From a checkpoint of a small mixture-of-experts model trained on Wikipedia.
Training: a variant of Muon for the experts, 1469M tokens, 5604 steps.
Below are experts of layer 9 (counted from 0) of a mixture-of-experts language model. Rows are named router (the router's row for the expert) and show model dimensions 64-127. Each number is 128 + 32 x the weight over its row's rms, rounded and kept within 0 to 255. Numbers have three digits each.
After each expert's rows: "raises" lists some tokens whose logits its average output raises strongly, later layers aside. This comes from a sample of Wikipedia text that the model never trained on.

# expert 7
router:100114135147158144156162140143138112110155167115124125091156107131110125125061180137174167150191122158140084150101143146123112134109142071154094112111105169175086090142088104183096115119107129
raises: "G", "M", "A", "U", "W", "N"

# expert 8
router:126113096086137036106100120109137143129115132137079132134183197144142078137045147101126097142143083128193106151173117146076127197159102082126143101076126055137163102146134061039126112144194134
raises: "ar", "at", "am", "an"

# expert 6
router:146153107141104140131166162123167117154158136107120105125148154143091128155119108105118162105161118135136159138182108130065140117059095043148180147061118081100140162138133069172104162106086188
raises: "- Binomial", "uture", "936"

# expert 10
router:120093171148125133168094136093131139129149130132083124124136162130110100128135111103179105146190109164135171155118108069105108130128147090099170195066147103093105094134117067132150134144150175
raises: "-", "- S", "- F", "- R", "- M", "- L"

# expert 5
router:128145146132179079171159099127109167132171162168119148103143131133126100090161172053065066140155109115154080109135124155134119107121127110114159152068123103115204185082082102128147071070134132
raises: "urt", "ru", "orn", "u", "ou"

# expert 0
router:096125153103161090150118115162121106103125185090122144129169137149144101068147142077157189189135105153135116135148113101089104137120076100158179059090084170174145173119101179164148109146173169
raises: " S", " D", " B"

# expert 3
router:171125168130124089110207149110175088067151153178114117126162135132153103168116138059047134174149149138148118136137156132070105198124106119147087149111137138138140131188108151091148102123195109
raises: ",", "\n", "-", " and", "–", " or"

# expert 11
router:085131193138219132147170073081153161073142148141099142178178102168151082123049120172085131056158054179127131087130150109057121154126144166184119158099094102146119166151079102101152121098111187
raises: "is", "in", "y", "on", "i"

# expert 4
router:162168125141178118137155176092138160059144116099097162109166152159165114109113151158131117142122069147149157109096127147077163130094103039130170165115111095143173177115074168096172134136171157
raises: "2", "1", "3", "5", "4", "6"

# expert 15
router:140101125151114128129099125112137129166143135101115114143145198122126117181056173115145079147118132122123081095100140213114141174114124122166145127066148116150195176148139081068180117135121158
raises: "e", "-", ".", "y", "i", ","